Below are experts of layer 5 (counted from 0) of a mixture-of-experts language model. Rows are named router (the router's row for the expert), down (a neuron's output weights, with its number) and show model dimensions 96-191. Each number is 128 + 32 x the weight over its row's rms, rounded and kept within 0 to 255.
Before each expert's rows: "comes before" lists some tokens at least twice as common just after its tokens as in all text. This comes from a sample of Wikipedia text that the model never trained on. Tokens count by the router's weight.

# expert 27
comes before: ",", " of", ".", " and", " were", " are"
router [154 140  49 151  70 153 107 135 136 107 124 187  95 147 127  73 143 133 182 138 129 183 145 114  79 169 128 112 166 126 140 121 133 151 111 148 138 132 114 162  84 108  77  98 124  82 111 158 153 157 134 179 140 159 114 118  95 115 118 150 150 118 210 134 126 126 123 177 154  55 168 121 137 165 140 125 113 135 144  69 105  67  77 142 134  76 122 115 179  89  79  80 136 141 140 149]
down0 [200 110  82  86 171 135 158 136  65 131  74  98  93 135 107 108 135 137 171 127 104 131 155 133 150 178 130 135 126 107  68  81 176 130 206 149 120  96 119  95  69 129 193 125 180 177 142  98 166 127 152 126 136 118 178 181 112 158  82 110 135 125 133  83 131 125 106 127 161 117 177 112  99  48 192 124 107 158 146 176 136 158  88 132 122 110 159 168 108 166  99 160 106 120 138 187]
down1 [152 115 108 108 183 142  98 155 113 187  73 105  76  98 124 130 125 135 165 102 128 116  82 132 159 112 156 102 122 135  76 121  97 132 137  90 142 101 139 173 176 147 105 170 154 159  90  75 113 124 130  75  92 107 168  77 142  50 142 117 161 133  94 126 131 127 178 150 105 185 108 123 146  83 134 162 114  97 150 147 114 182 194 114 149 103  95 135  83 137 126 156 120 205 151 102]
down2 [102 111 123  91 166 152 161 143 144 147 191 101  56 120 156 184 161 169 142  74 103 114 136 133 116 133  95 109 189 105 105 210 148 101 182  80 189 166 104 161 154 136 139 139 119 129 105  96 135 124  98 126 116 200 136 158 167  94 148 207 167 132 153 199 113  90 123  87 132 100 144  77  82 146 208 164 177 105 122  63 128 165 114  57 150 132 155 140 153 130  81 129 148 190  97 132]
down3 [133 143 142 136 163  48  90 143 117 105 115 140 137 165 141 131 124 164  98 175 123  71 130 184 126  93 115 100 168 135  64  92 170  84  90  91 122  50  86 100 179 117 113  75 105 132 114 119 139  82 189 126 128 150  88 115  84 100 211 112 131 144 133 135 173  67 122 196 121 131 145 121 147 113  99  98 163  78 120  74  94 171 145 161 133 133 154 116 106 119 109 183 103 155 117 128]
down4 [ 99 157 103  84 121  87 184 112  98 153  78 123 184 103 166 165 178 139 189 153 142 116 147 177 126  87 136 129 137 125 144 135 101 126 121 198 110 143 124 100 148 136 137 167 158 148 183 185 141 107 199  45 111  61 109 112 198 106  65 134 128 119 133 165 161  96 100 117  89 106 133 119 121 115 152  99 130 124 116 124 107  85 141  59 197 126 170 124 125 103  42  99 147  88 122 101]
down5 [145 126 148 123  93  96  97 101 110  69 145 160 105 129 155 123 108 126 141 159 141  72 134 169 155 167 159 104 109 111 140  99 152 207 207 190 137 126  47 119 139  97 143 164 143 149 107 102 143 115  83 130  96  88  97 159  82 140  92 122 124 143 113 122 101 151 158 114 103 123 139 131  79  92 141 107 144  89  91 180 138  89 114  67 128 147  85 136  73 109  76 116  98 115 115 100]
down6 [126  80 129 135 109 143 103 164 120 101 159  99 155 196  45 134 108  99  94 125  76 157 113  96 134 108 175 138 152  96 148 183 132 130  96  95 131 151 114 122  85  73 100  69 142 136  78 164 184 134 124 136 173 159 116 170 117 152 137 129 135 117  90 135 112 104 130 164 140 115  65 122 150 120 159 163  97  95 127 177 169 121 158  98  61 147 116 165 142 112 102 108 145  48  71 109]
down7 [121 197 169 204  98 153  87 172 161 138  88 119 125 127 137 131 137 138 107 109 103 164 110 120 125  96 163  97 161 141 129 137 136 155 109 129 132  86 100 138 153 155 138  55  96 100 130 204 147 157 121 126 148 139  96 172 180  95 176 171 151  99 134 165 101 150  85 108 188 169  77 137  87 109  96 149 143 150 137  72  62 168 103 156 106 157 139  61 195 121  82 144  80 151 134 139]
down8 [102 137 155 150 156 134 101 152 117 180 150 119 105  95 134 114 133 161 149 163 134   6 150 140 174 145  93 127 114 117 108 118 156 157 135 139 116 176 136 167 138 143 157 151 157 143 194 124 114 155 163  88 158 160  27  55  51 110  92 148 163 166 123 103 115 110 149  88 162 153 116 184  90  98 124  92 137 195 157 128  47  76 126 111 180 133 110 114 115 152  70  97 122 106 167 108]
down9 [153  77 116 165 144 164  94 167 155 174  70 178 113 112 124 119 152 204  82  93 145  84 133  82 174 158  95 133 199 141 164 175 139 160 130  69  88 124 140 116 120 133 116 140 140 138 182 136 128 147 106 178 135  72 158  86 130 145 163 145 165 148 146 100 179 138 180 189 144 121 163 172 167 145 124 183  82 128  80 137 157 125 110 154 114 161 112  93 138  76 121 142  96 130 120 115]
down10 [166 149 134 135 138  83  59 137 111  84 141 144 155 149 178 154 129 126 161 139 140 140 136 125 130 175 163 163 155 126 157 157  93 159 174 103 153  97 188 119 108 147  91 178 147  71 111 195 109 137 113  98 146  87 157 171 125  77 186 133 129 131 205 136 128  97  99 138 161 158  78  67 121 135  95  90 133 127 130 136  73  13 106 153  98 103 106 114 133 118 104  78  60 145 111 152]

# expert 35
comes before: ".", ",", " of", " and", " in", " were"
router [195  74  57 129  79 139  95 123 134 110 159 202  90 131 161  74 135 145 167 121 147 164 129 110  93 169 130 111 161 135 124 105 115  83 126 122 141 130 125 161  91 101  54 112 156  73  90 133 154 142 122 170 125 133 129 111 121 137  90 132 146 120 224  99 136 148 122 151 121 102 120 108 192 153 101 118 120  86 128 111 130  94  86 157 129 103 114 119 142  67 103 111 148 144 122 128]
down0 [144 126 195 164 129 112 116 103 145 112 119 139 163 131 135 136 171 126 125 137 104 170 165 168  95 126 118  80 153 197  67 141  89 148 122 105 107 166 183 103 145 108 129 158 132 126 161 115 135 135  90  89 133 164 137 144 123 121 145 102 125 111 104 134  93  68 111 142 102 113  92 149 108 115 102 160 166 124 129 159 129  87  56 113 127 143 134 118  75 152 112 101 140 145 163 192]
down1 [174 102  72 121 111 156 130 115 142 139 111 118 126 186 107 107 130 116  82 136 142 121 126 134 101 197 152 126 105 124 125 109 139 107 105 162  55 120 125 146  31 135 107  77  38 101 171 117 126 112 135 121 170 181 182 161 109 145 176 131 190 112 127  81  87 102 119 128 104 158 107 143 127  60 113 160 139 108 145 126 106  41 129  79 171 145  69 126 104 167  98 109 146 140  58  97]
down2 [132  45 125 117 118 131 169 145  73 149  96  99 156 159 131 102 127  84 184  88 136 171 101 138 156 172 140 153 165 111 101 151 150 100 126 131 126  64  63 179  87 165 137 138 154  96 130  99 116 142  88 124 134 104 146 179 104 137 143 112 169 154 105 102 152 161 187  80 118 131  85 125 140 155 134 107 163 149 131  34  90  78  80 160 150 142 129 164 118 173  65  90 102 178 162 112]
down3 [157 123 135 129 138 160 141 144  42 139 133 116 135 139 133 116 154  90 148 111 163 153 159 101  71  59 140 140 105  94 109 198 100 123 120  83 152  93 161 103  66  82 152  63 147 119 141 163 154 133 138 133 167 121 156 144 147 161 127 136 131 127  61 134 131 169 127 180 158 135 152 146 143 156 106 147 101  71 126  86  73 125 105 115 133  78 137 191 138 113 137 120 109 121 103 109]
down4 [157 137 119 185 199 147  58 138 173  92 132 129 177 166 141 132 125 135  74 154  97 132 140 112 136 103 115 137 102 111 172 150 112 129 186 136 123  83  86 130 148 112 130 158 104 226 143 111 116 128  98 168 140 177 169  98  68  59 148 130 197 163 173 128  67 133  87 130 158 122  82 155 119 148 158  98 122  77 155  96 130 156 100 160 159 150 128  93  91 130 134 105 165  81 183 147]
down5 [ 98 123 143 179 144 103  77 148 149  89  43 190 172 158 112 129  79 165  91 106 168 118  98  98 128 116 102 125 124 125 106 134 123 177 126 110 113 173 115 140 150 123 101 155  90 115 129 187 147 141 174 134 105  85  78 126 187 101 129 123 139 107 170 100  83 149 137 224 121  75 137 117  99 197 139 107 126 192 141  87 149 104  74  91 116 142 138 108 141 134 186  86 119 143 147 105]
down6 [ 90 181  66  87 112 135 119 207 131 146 112 153  58 167 126  98 157 139 140 120  76 126  92 101  93 112 116 156 134 149 116 109 134 158 137 124 142 149 126 153 142 165 105  75  85 127 136 170  71 111 137 111  86 121  84  66 183 105 156 193 164 125 100 100 151 152 117 125 198 157 120 114 131 129  90 163 154 157 196 134 116 183 177 111 116 132 194  90 220 109 121 199 154 136 156 129]
down7 [115 101 138 139 125  78  91 127  73 131  68 161 153 139  91  64 117 137  79 121 116 143 167 107 144 129 114 111 161 128 123 178  96  90 145 131 126 119 155 152  58 136 134 159 109  92  84 143  66  93 168 119  81 157 168 172 139 101  74 142 134 118 149 117 144 118 182 129 115 132  99 141 114 153  85 189 111 107 160 176  55 167 160 127 120 127 168 151 154 163 111 156  76 170  57  93]
down8 [156 130  99 141 149 191 154 137 123 114  95 135 132  97 120  83 141 128 166 163 109 128  57 117 168 141 145 105  92 142 127 124 122 141 130 129 148  75 172 153  67 185 141 158 105 114 157 192 114 171 150 139 117 172 179 136 168  78 119 176 142 202 106 146 144 112 152 115 134  94 116 160 164 167 146 119 105 112 125  78 160 168 107 175 115 111 116 137 100 134  82 155 121 112 102 139]
down9 [130  96 123 133 129 131 117 132  67 117 135 125 116 105 162 148 128 105  97 159 186 117 120 119 166  99  90 105  32 144 163 139 146 113 138 123  95 153 167  82 127 152 157 119 150 174 122 140 156  86 133 203 139 132 111 125 109 138  98  84 153 192 127 125  85 120 204 141 101  83 137 130  57 154 173 107 130 133 104  84 162 122  26 188 132 105 101  99  92 139 189 152 129  90  88 156]
down10 [148 118 123 170 147 136  74 152 156  96 143 158 149 128  77 125 209  97 124 151  24  73 166 128 118 136 163 149  76 125 139 128 125  99 119 121 134 148 185 115 150 102  98 122 117 161  83 103 154 117  91 110 120 147 141 129 134 139 113 160 136 107 163 128  89 131 151 139 138  82 110 146 149 165 154 164 132 103  97 162 120 136  70 140 158 152 119 138 114 142 177 142 162 111  91  90]

# expert 31
comes before: " of", ".", ",", " in", " and", " was"
router [156 104 133 130 106 174  76 152 156 117  95 131  97 114 160  95 150 116 116 105 141 130 133 141 117 128 117  73 200 142 150 141  75 135 145 132 169 143 138 105 150  95 208 130 128  98 107 103 121  94 140 156 115 108 123 172 113 143 138 122 134 140 132 151 107 151 118 148 202 130 166  87 134  72 120  83 100 174 137  86 123 119 148 152 114 114 111 108  92  88 147 128  81 151 132 110]
down0 [166 147 119  99  99 131  48 121 115 154 156 114 146 115 101 117 158 103 113 125 126 158 128 121 153 113 117 112 109 131 115 176 149  74 173 108 111 167 163 101 181 106  78 124 147  95 129 143 148 157 137  91 124 109 134 132 101 150 107 172  93 149  89 181  89 177 167 131 176 198 190 127  73 126 159 114  90 155  67  85 175 165 124 136  82 115 157 106 134 111  85 141 104 175 158 120]
down1 [121 103 146 114 168 138 101 112 121 163 159 111  61 121 149 125 145 111 126 182 113 135 134 175 143  88 168 134 129 151 122 141 129  56 107 104 150 125 137  75 125  75 177 132 130 161  94 184 172 138 158 135 163  86 107  81 108 188 175  72 122 171 122 127  91 104 137 108 124 141  81  99  95 119 156 101 177  67 138 157 136 130 156 127  75 137 129 125  79  86 168 204  53 121 136 143]
down2 [122 138 161  94 128  98 148 159 123 154 162 163  85  97 142 184 133  90 134 116  77  88 161 159 121 150  64 161  73  90 122 144 165 116  84 178  92  50 132  73 122 100 152 170  93 143  94 135 147  90 132 163 109  59 140  47 103 118 157 127 135  99 115  98 129 107 163 107  89 133 101 153 131 184  91  47 165 154 200 117 167  99 119 165 139 164 160 130 120 141 112 129 125 149 133  97]
down3 [121 100 174 126 103 101  51 141 143  86 111 119  63  97 131 116 148 133 154 126 182 124 136 114 135 117 164  92 156 165 180 111  96 100 216 112  90 124  85 156 121  68 130 125  89 135 114 175 134 133 119  73 143 105 159 144 113  86  81 117  78  85 129  96 151 163 127 134 157 145 121 141 124  92 112 143 104 149 129 135 128 136 140  94 137 135  89 125  89 178 101 172 140  43 132 160]
down4 [127  79 179 156 121 162 137  79 114  80 108 162 116 126 163 164 135 176 133 159 124  79 170 101  91 138 126 142  42 123 107 108 132 128 116  86 108  73  92 141 112 167  99  59 111 128 154 158 123 162 131 168  66 171 155  88  93 122 170 126 108  89 113 116  99  78 145 128 142 109 110 112 134 163 159 117 130 130  92 119  77 138 135 141  77 152 136 159 159 133 108 164 131 101  82 147]
down5 [147 130 100 133 149 154 103 176 126  81 112 147 138  95 172 121 136 121 171 135 168 112 114 238 112  62 128 106 116 127 131 147 135 157 155 120  74 142 117 189 101  69 138 125 103 139 159 139 109 183 109 174  77  89 180  81 144  81 126 111  70 127 115 148  63  87  96  96 106 129 102 158  63  84 139 131 148  86  82  88 132 179  95 206 120 104  81 151 112 169 123 200 133  84 120 119]
down6 [ 96  65 160 165 151 131 126 161 128  95  65  67 107 146 119  71 145 160 165 120 133 120 160 105 140  76 143 103  92 114 149 184 148 101 171  93 159 137  78 139 179 188  77 117 110 187  82 139 132 131  85 160 148 133 133  95 118 124 135 157 149 168 160 137 157 112  60 141 132 125 183  84 137 123 107 135 149 148 136 143  95 152 105 160 118 172 190 138 139 114 117 111  44 108 191 109]
down7 [104 131 124 129 112 141  77 136 188 111 201 201  60 136 152 151  84 125 108 196 135 100 109 181 142  90 100 164 122 145 117 165 141 139 154  88 120 100 161 148 131 173  92 119 164 161 113 118  67 118  84 139 113  91 131 157 135 171 157 143  82 135 120  52 127 142  24 100 157 119 102  75 153  90 194 146  84 135  99 160 124 135 137 136  92 124 123 115 129 178 126 185 119 144 114 113]
down8 [136 164 150  93 133 147 112 149  67 148 168 100 150 136 135  98 197 143 164 179 140 119  94 178 116 158  83 145 115 186 104 185  87 128 156  81 114 140  73 116 134 120 156 158 159 179 114 161 126  96 153  85  96  68 100 160  93 155 140 157 171 154 105 154 110 133 160  90 127 162 171 189 119 147  68 189 144 167 116 140  96 147 167  93 131 109 113  98 107 107 103 160 101 110 158 109]
down9 [111 127 116 146 143 145  59 135 180 158 112 145  84 168 134 131 153 152  67 143 101  62 110 129 143 177 116 167  70 162 158  89  59  83 118 115 126 112 143 123 179 141 117 159 155  98  82 182 168  60 107 142 105 100  73 123 126 143 174 123 143 152 147 157 141  77 155 126 182 182 139 147  60 129 161 124  79 187 116 127  93 108 155 109 151 125 102 121 105 147 108 164 114 119 199 110]
down10 [107  94 136 181  90  94 108 149 149 112 114 119 108 165 130  70 128 109 105 103 183 123 163 115 168 128 115 190 139 148 110 107 117 135 109 181  59 144 146 114 120  91  63 111 183 159 162  98 114  97  99 110  99 139 142  60 108  94 102 156 173 162  90 128 173 185 194 190 125 196 159 154 125 151 198 164  80 149 140  70 126 100  53 129 198 135 102 160 131 134 121 130 129 124 139 122]